config.yaml
num_hidden_layers: 10
hidden_size: 128
n_experts: 256
experts_per_token: 6
d_expert: 32
d_shared_expert: 64
hidden_act: "geglu"
moe_layers: [0, 1, 2, 3, 4, 5, 6, 7, 8, 9]
router_score: "sigmoid"
normalize_top_k: true
routed_scale: 1.0
balance_loss: 0.000871
balance_bias: true
init_std_router: 0.00653
lr_router: 0.00121
vocab_size: 13797
norm: "rmsnorm"
norm_eps: 1e-05
tie_word_embeddings: false
optimizer: "muon_variant"
learning_rate: 0.00594
beta1: 0.95
max_grad_norm: 2.0
batch_tokens: [32768, 65536]
max_seq_len: 2048
train_tokens: 650700000
max_steps: 14169
dataset: "wikipedia_en"
Below are experts of layer 3 (counted from 0) of a mixture-of-experts language model. Rows are named router (the router's row for the expert), gate (a neuron's input weights, with its number), up (a neuron's input weights, with its number) and show model dimensions 0-127. Each number is 500 + 25 x the weight over its row's rms, rounded and kept within 0 to 999. Numbers have three digits each.
After each expert's rows: a language model's description of what the expert responds to. This comes from a sample of Wikipedia text that the model never trained on.

# expert 14
router:533477487471532496538473537474524503490520490516479492497479470568469520484528524518516513501466491441506504475518500509522468467492511529502477514526486427485519481480484505559509462495479507512496473491519508516540468532511483501504528488511496542491498525518497510466499460459468508509514456504463469526452460517524451487480486472477511491525518519497484523513450507477485474496531
gate0:530518513481453496545505518519514498495471491502472523542496512504483487517534506508510525555490520491521506458463546446481503446508527532446559521523541515486490535498463502540530535534475481496487526516503544503509498505482532505490499466494543509512492497533488501515524505477533477521514507464475474485459476533501472489467523505486549533483518496513496507498506474509501491538549
up0:516487515511497490533503506511506485520486503463482487507493500504494514475490549508476542506521497483527482460520524473495494461503567495506495504525539462513478519447544526521513486534467488475529487554456497498517493537515507557487480475437535469508480500515487489505494501460546474500515504506504513482452456506493466526499532503481503492467464488456447473492480495502486446499513
It responds to: Spelled-out counts before nouns, such as two, three, four, plus single, double and multiple, often in sports-league and season prose.

# expert 59
router:521531491503535514504542511478547494534537494488505502525464490562495502463451488562527503491519501471498515502519496530497513504480508519458505513515500485525484482495456471532528480503470454498460459556503486561506480514516464533473525466459497504470449525505489504466522497491464497486533517456446479535472499514503495475473498498490487520500510499503524508490477468484515477502497
gate0:492456483515493521530512489499474507481484494534494501536561469514494507488464472531493447528503500522465548522479486497499549496491462470527527495525478539484521461507513489486475457454517501501497470497498470517472540513481477487474507481443527470476469495539522491496510517527512513491539500527520484494479484485473501504482514574474492540534544499475460530529515494525472510496497
up0:492485461537516488514515469516487492470490507526498489545554491544498502517498495526497465526491489521488527512518502492486537525522476451509517490506438568501494461536532494496479471461515513499447472509485470517481550513496476486508506507473529464494476465513507492475535526524492484475522502511534467509481514495481494535476487565456463495528544507500449523505494502526502497487473
It responds to: Syllable pieces after a capital initial in names and words, such as Ch-ild-ren, J-ast-rzęb, L-ark-hill, Gall-ienus; also former, West.

# expert 8
router:515485506514536498475511525472510500512539508518473501483487489521451549471467525492524549499471474469505543500499494485519463493469502510446501520511482469513501502479436505543539457478475492464503507532557496536491465550543481501466522503504483488492510501525492503472493463509493487515525482483505493507500475518551490477516512481496527560535514526548524513492499485526540487501532
gate0:504460497492478520476489515480503477459516497499531481485466441515470468470538516478509482489527431505517495503477562488474483491514508534525499472504504476501520511533468518468530557494506530475525483502545483540493460481524501484457503464469505482516486498503462531528485486469487524518494525519504458501520487458507507523495491490457508523511505491504464459548507487534500545523531
up0:484494492533470528545493513509487486555509546501492463479478499518523503505499515496555537492481507465510512486488496501479523465476517519469516532543504487511443541506471459503504506520519491500465459493460484444481483496453513468507573505507522534510481524515550488504535519483506490514489474514503519477536505520525516493499505519504480484490439535468539478499496485510532486463472
It responds to: Coordinate digits before ′ and ″E/W, plus infobox field names such as Total, Order, Density and Clade in place and taxonomy pages.

# expert 18
router:504470496511519501458541533480504521505538521520491458516521510530485478479500538534538512506513508455477523473499536537524482496481505471511541542526523458481533501517506496525518471459505500516442449492472524547523488520541482540526499458490517538479516490522500498491503480471494464470524499475516465552462500520502467469534498498489502509524533491525525502495491456503485469520520
gate0:535521540475543518539553484502512509588481513529484539538548507521501512460511488535505449506519482505476505519505518457533501535514510531485451486492477497503500479514542498496520479482500454498486511462500499507527509504557527481516498486496514539484493497476481508484532530500517483495435538472483538486479459505476526493488522502530499501477500507504499486455478517510470493516502
up0:517485534491551499525524513472507503543495497534492549499519481530502498482506487533471487506518475517441520511507522442489526544507533486508462478501501514532485496527508478513501507537503446487495502504509508472495521481546546477527511509501531569507492504466511466515551489484515480500439546488481532443495441498508524482491486515521505493459516490498474512472483483499492509517525
It responds to: Hyphen bullets and pipe characters opening a new line of lists or tables, plus heading equals signs and award words like Best.

# expert 24
router:542471496535508497480532536474513537486531514488465472517486509509421504463497533528539489515499479457487528512510499529499496475483518508485497530522473448488527479476473502508487454464478478502505500531501513527539492477489465543502503501488542476463509476531503466469486485491475495488520503484454510535521535462502481471507477521480505563539492532496511542501501489477533505509536
gate0:509530507498506480538509528474483545504458503512535480515463508490511488503472476500544503489493547503517454493510505498447494528484505476468505496507518505523518503526477456479462467463454456515477497509539490488477496504529472468467516494444503520499557486470534521491501470478509518523541551495473497461555518484514526527481520498505493549519527537502478454508485520495516494476520
up0:533477511480502532528480531479501520531477513499528487539491510509510467515505505483529515460488521480490490498482500479491487547450506529466518520502496495553531516532483455506465498470502495501506470502528508465510485512517475494512478484487500521533543512490475489436480463510519525463514518494448502457514493500496529486483466481486470544543518527433494485508500472449520527507563
It responds to: Word beginnings for names, peoples and titles that take suffixes like -ian or -ia, such as Serb, Georg, Count, Roman.

# expert 5
router:514489506487507464486532521482518501501549486504515477532510512523480492452516512492502549534494505441497507477523520517520503482471480488503492531514502450511495476475481470546522477498466494526458473489494528539529508536514487512505536484523526511489503507549513440464502510476486520534515523516473456524479493504521488465538440539467511533534517536484496504490499510499502452515555
gate0:504502474547478496518493517525496503502484492534485460469501554506487457471490557452496505519483547498520518539487503508521474487488519497523496505499476504496471458447480454533467528491482510532507505516539499540509483550432527526463520504481469516483517504452496486517515510523494518478555482545481470504490515508514521482507518525522490498520515466490528467520507494502509485549539
up0:500489476541457517503522511534469479474498531471483521498477512539506464500504486468485459561503493517515503504548506519479524459516547465474477483498524523529471505516503449532495518518508475522547476503487528487509524478456492528522493549515498499496475486445482514451472494511500516535519502477480516472503486477495563468506517501513484498510525455498490494435501508536509477522481
It responds to: Articles a, an, A opening a noun phrase, mostly after is/as/was, plus ordinals like first, second, sixth and 74th.

# expert 38
router:522473487520554488476516546475513503528531513545495450482517499512491466457462528503536518483494468418506522505526503532510457504517502481522510483539519460494522505520481497521512487503495483513477440526505535530535502545529488492531478477475527517481523534495481519477505460468505501493526484518492467527483457547497509462537487506487468522499512483529481534517479508531492498496504
gate2:460538498484495490522513516484543496498506454552457444499508544504533484496503486507561478531501532529473491504484502509521541481524512513519518536550452540488510525505520448538492450468511483517471489496488489551525522494526510542521513492517474494487450472535505510507515509475464486505515535489505461543494476475525491491485499485523510521499522496483466477533509489487492466490510
up2:495501497511489460507484453517488487492517486449460540487497510509486469503481513476514534521528530439491457519443540500509487481512508551539481480511456519443442433498532476522482494472508477474493491527473499539515485487478508497516490500492530495449491509488468477496478499534520485521526530502504499494483538465529475492520517488466502469495480525505462529491487484488475470482516
It responds to: Separators after names or titles in lists: the dash in musician - instrument credits, closing quotes, commas, parentheses and line ends.

# expert 58
router:525470492486531455486487497490537489551536498493520476500499441516497517488504481504530498479493493479494530497516560470501459485492488480494493541528532464473522504484468518534516471458494483524454437523521502532500519536534480490502506491503527521459472518548507486493473488493477517524547507495448486531469501490513454484514498527490513535523517475507485530476450499524496500484544
gate1:530501497506505472478519497496558547564505494462531512506469510495544454529478499432477473537546475516485509520506493465519506494468513499512504528483516506469487507528535479491488506505470486502522483489501496512537489525500469483558546517459462506480484516503477485528493472500519553516517540514508472484451521533537494475505488470454509504524531451508475496492483491501502500494524
up1:529498494521455498551518487494479508528508495496498476486483509532507485447485501489438479487499502497445518520560494506517531493458495478516510493514519509482466499430484526510460470485538465503478471497482572478505486509481466461555507485476473524476507480525443511500515501519507496495516504503510494508492471526526507454472501462519473494514517515534492491520500466520525533473469
It responds to: Word-final suffixes completing adjectives and participles, such as ed, ing, ated, ful, ive, as in elong-ated, hand-ful, impress-ive.

# expert 11
router:528490501507522458481523520494544481498540495497468500487517497540480532490463538513525517504532472454472529492497478567484502492493474528478498546527505468487509505493523513536537487497457481493464500506541505497519487520505490500486481498490496509471496496529507488479482459489451518505562485465485485513497524467515476472500477504469502530530573487534491567477451480489522496502516
gate0:547515537494495491465491508497543461480509487490498463505483539534507448463504486514492508491535511441451500476530475527486497535462448498486499539520456496521491459491519434486491482486478484502506470479493518509502500494558533480519476485439463483517491521509528483501506495496488464518503483511475476557479508484544509470498498491460505521516516486518479490500500482544501494523533
up0:513498539510516485461486511524500483503507460503469444500470541487525468466527480526467500537517526448483497512494469551485483536472475499498459490493432490501480467508533438486468486480492481533521490461519519488495533513522530488523494475460513495511488510502522513488516510557494491487486528466454485530532488500502534476521488496440477477500505496513499512480519522506473490536533
It responds to: Spaces and words before numbers or amounts, such as approximately, between, number of, £, $, plus numeric cells in tables.

# expert 16
router:529483503534559496498547545480493497508568494515475488504483493502464495444496504502528496536513494436480533478498504514492489496490507492497466535530494492500507506487454496537507493495480475455460436516527507520514499525542490531516513479519496519483482492529502507465513476452486513494521496520442455538488480526523500458531502502480457515509497510522524532447490528509484509491501
gate0:527525450499543495478475506499542494508453508525535496542485530487507468478504506502461504516519483504510461461460529529471469475533531519493513508510512528463542506522495549490503485491483503530499440502495464481506535527530508488496494507447507523538459529528528499567528496460529529479484510487485501522535490466489505492486476504517459493523506513519492472499523465499501551500514
up0:510481490465482511493506487520479489479524499499501508510534489519521554507491539449480426516525510495473516519493481491507499517482451493505487530472448498538451446480501551492533474522458523494497548478501519557506465488490509522489459463516473500479528522493534508485505495497497534478502474503532510478492528494480489474484510525527464559495493480487509502504507509504554497550475
It responds to: Line breaks ending table rows and list items, usually fused with a pipe, parenthesis or period, as in | then newline, and separator rows.

# expert 12
router:500511500489541499512471511497548522497563475481488490516499477537446504484437500510547531503536515474523525488519508498517484471525495516470484533510478486507528486509492445532532471485452462484503463498542497551536462535522489543486507501467513498479471512512454489473516477522442491500536483462510436507479496501508484458509507507510481523499516493508507504513503516500508489487525
gate0:531442500506499493519474494490543465500483488456500475494495468504473530494481517505483526506545470458503500533541460436519462504480495513501517502503510534547497473524511530472529557465508516496485483461527519531481459485522462544508482500502508504511508473543444502435525511479486505495454504471501507511445476510490503481475518494524482513520501521494499521524527499519483473500513
up0:540513501478522461474508508487508507463468479520446501533476566515492496522501462518458506516480482463545508479467489442480440496482498454497510446506496514534502518459512491479476556475545486496489496531444523499502536460479492507495539490498473464477502459525485454492507484510484500499501490499480508508535520495490513504514519504485465479509483511523490473536501470483534500513515
It responds to: Word pieces right after a capital letter, often M, in personal names and initials, such as M-iley, M-.A., MacG-ill.

# expert 60
router:511537490519490474461519526475531468518509518514460492504482503531493497500462548504513519527475491500496521466529513535526463464487496517510500521510501472511517508485455500520501468529506493482481435509497536581530498539536520530487512461487476505494533518538503494507497449475468499508542467492496528525477460504486511458510480506489522514534535494550481519482454496514472462497491
gate0:469459477521529483529512501507524470453463497501531543495472479519498513480482481483514509492447524474505509475522545499515464483474525518524488539536514475460477497484455417482505522488514521524540492491509503486494477506479487494490496500490482525533535467551443484491529481505517507528535514476511472502546529467482515479516534494470504508511488467487531506468543538497482496497518
up0:477498497509512483528534477501498481510490522483505547475471511509516510511482475500524522514488504474520535508511522523485444498488505480501455497499535443497530500480493508503535482498521506506513528510466502512503509483496414507467509532506458525518514459512464501467496501516541517520520507462523478459572491519476494496530492475507557540518485554523557497493510543512530473503520
It responds to: Forms of be and have after a subject, such as was, is, been, plus adverb endings like -ly in predominantly, certainly.

# expert 32
router:526514453463534498495532503485508510487535521521486463467499503522459473457506486484518532520496509471480507480447511539538480474515502509520503526552478445488479487483490502545494439499466462507498491540534511558526479507490497491482530483522530489492490490520490469503507481490484525501522517524475481524493505509511494477497467480494511562536527517544512529468478476494495457529544
gate0:460493494501463522472451514495509507468480499505499502502524517513548519502530495536484475471523527461499514548468512509528495481514530518519532533528501526528499501513500539539476544520477524477493508526515480521486480497512458484474511489536497486479518493529521530539510523480465537497500520478440491520490458539517494496504489498486477482484574550538513477528497471485520527561490
up0:545472509502549502510502511502485476516492495478490476493495492445435489493472500475473519507471455523502488437517504478485506486495497467471503479483533481466502529506516476479516463473538480490502467498478520491467480525502540492487486534441513492529491514456450508485511474513489543515479486511546503516524544492496544520477496538501523479504476459485474546513516503512444502464508
It responds to: The word at in prose and links, such as at the age of, at home, Stats at, plus numbers and dashes in sports and election tables.

# expert 26
router:533521495522546469486505512487525520550542506505498480502487460522464528472477500507515498498518516482492543474517553475506505481509515466484479567494485477484513503510495486523508472480480477545471488554505522526553509513541472531486483508474531516487500508556503460478492471510485500504526491462489477534497515524493464500533495497485480542512520497490507564439462476512502496499533
gate1:453513524460494535528465534509515469486492528498478499516518513453479475488473495491513489509473529496542489521496506452563528510486482506484530525491542515494461519483467501530513502492527487540518539513472503509519467500523497502472511514480524516512515563521520526524510519540496506437466476463483491495487466528529473512516493494537497523491526469508508549499542490463505511526447
up1:537502475504521496530486483487493517543491479472504517522490493541501507496537509491554491568464482491455510521498492486483510524492500545488492516500528497462502488510535434500527489502524508495491538528527503456527503480468509490504521513531506549459508441522469476504498458472515522510489524508500533502539496511497543513529473500473506497493516515447451489529503531502543499461541
It responds to: Past-tense verbs and -ed/-ing/-ized endings in biographical narrative after he, was or to, such as described, joined, bought, killed.

# expert 7
router:489498467500505483474524511510509481517518501510470473508497486523474519479477515525488539497490504489503582471504549486492461502485456498473501512529514481494515503450441529517513463541494475524467466528531505521517516508510502500519549494504539532454500491526527466489502490468474482509544474481498481508492515500503500475525463503437549536495524505555511528505464492503485455523484
gate0:491503496521474513478506505488506515515457452510481461524475523522480517481522526485536497485465469519464561467496539475487484491525520519447460488571481542510483485476473551496515512512501510522487487488511520498508495555482441478457506541509528467478518486524527490516468516498492550488491497480472516524481467463513523488492464487482502505492505480524482511494458473506482500529458
up0:496478500521519515518544472533454480504479496530508488526503499531453538482552498529556481491487496534487557505466501484526504520490518530511474532503518527460520523483500457485476474459503532495451501447504501464479453502475495486466453516522481518512530496508497514500505483552509531467502499470504499473494533509483489476513485494462524491492517486445507468464481485500551497486488
It responds to: Degree and comparison words (more, very, less, rather, slightly), contrast words (but, however, though), and adverb-forming pieces like -ly, -ically.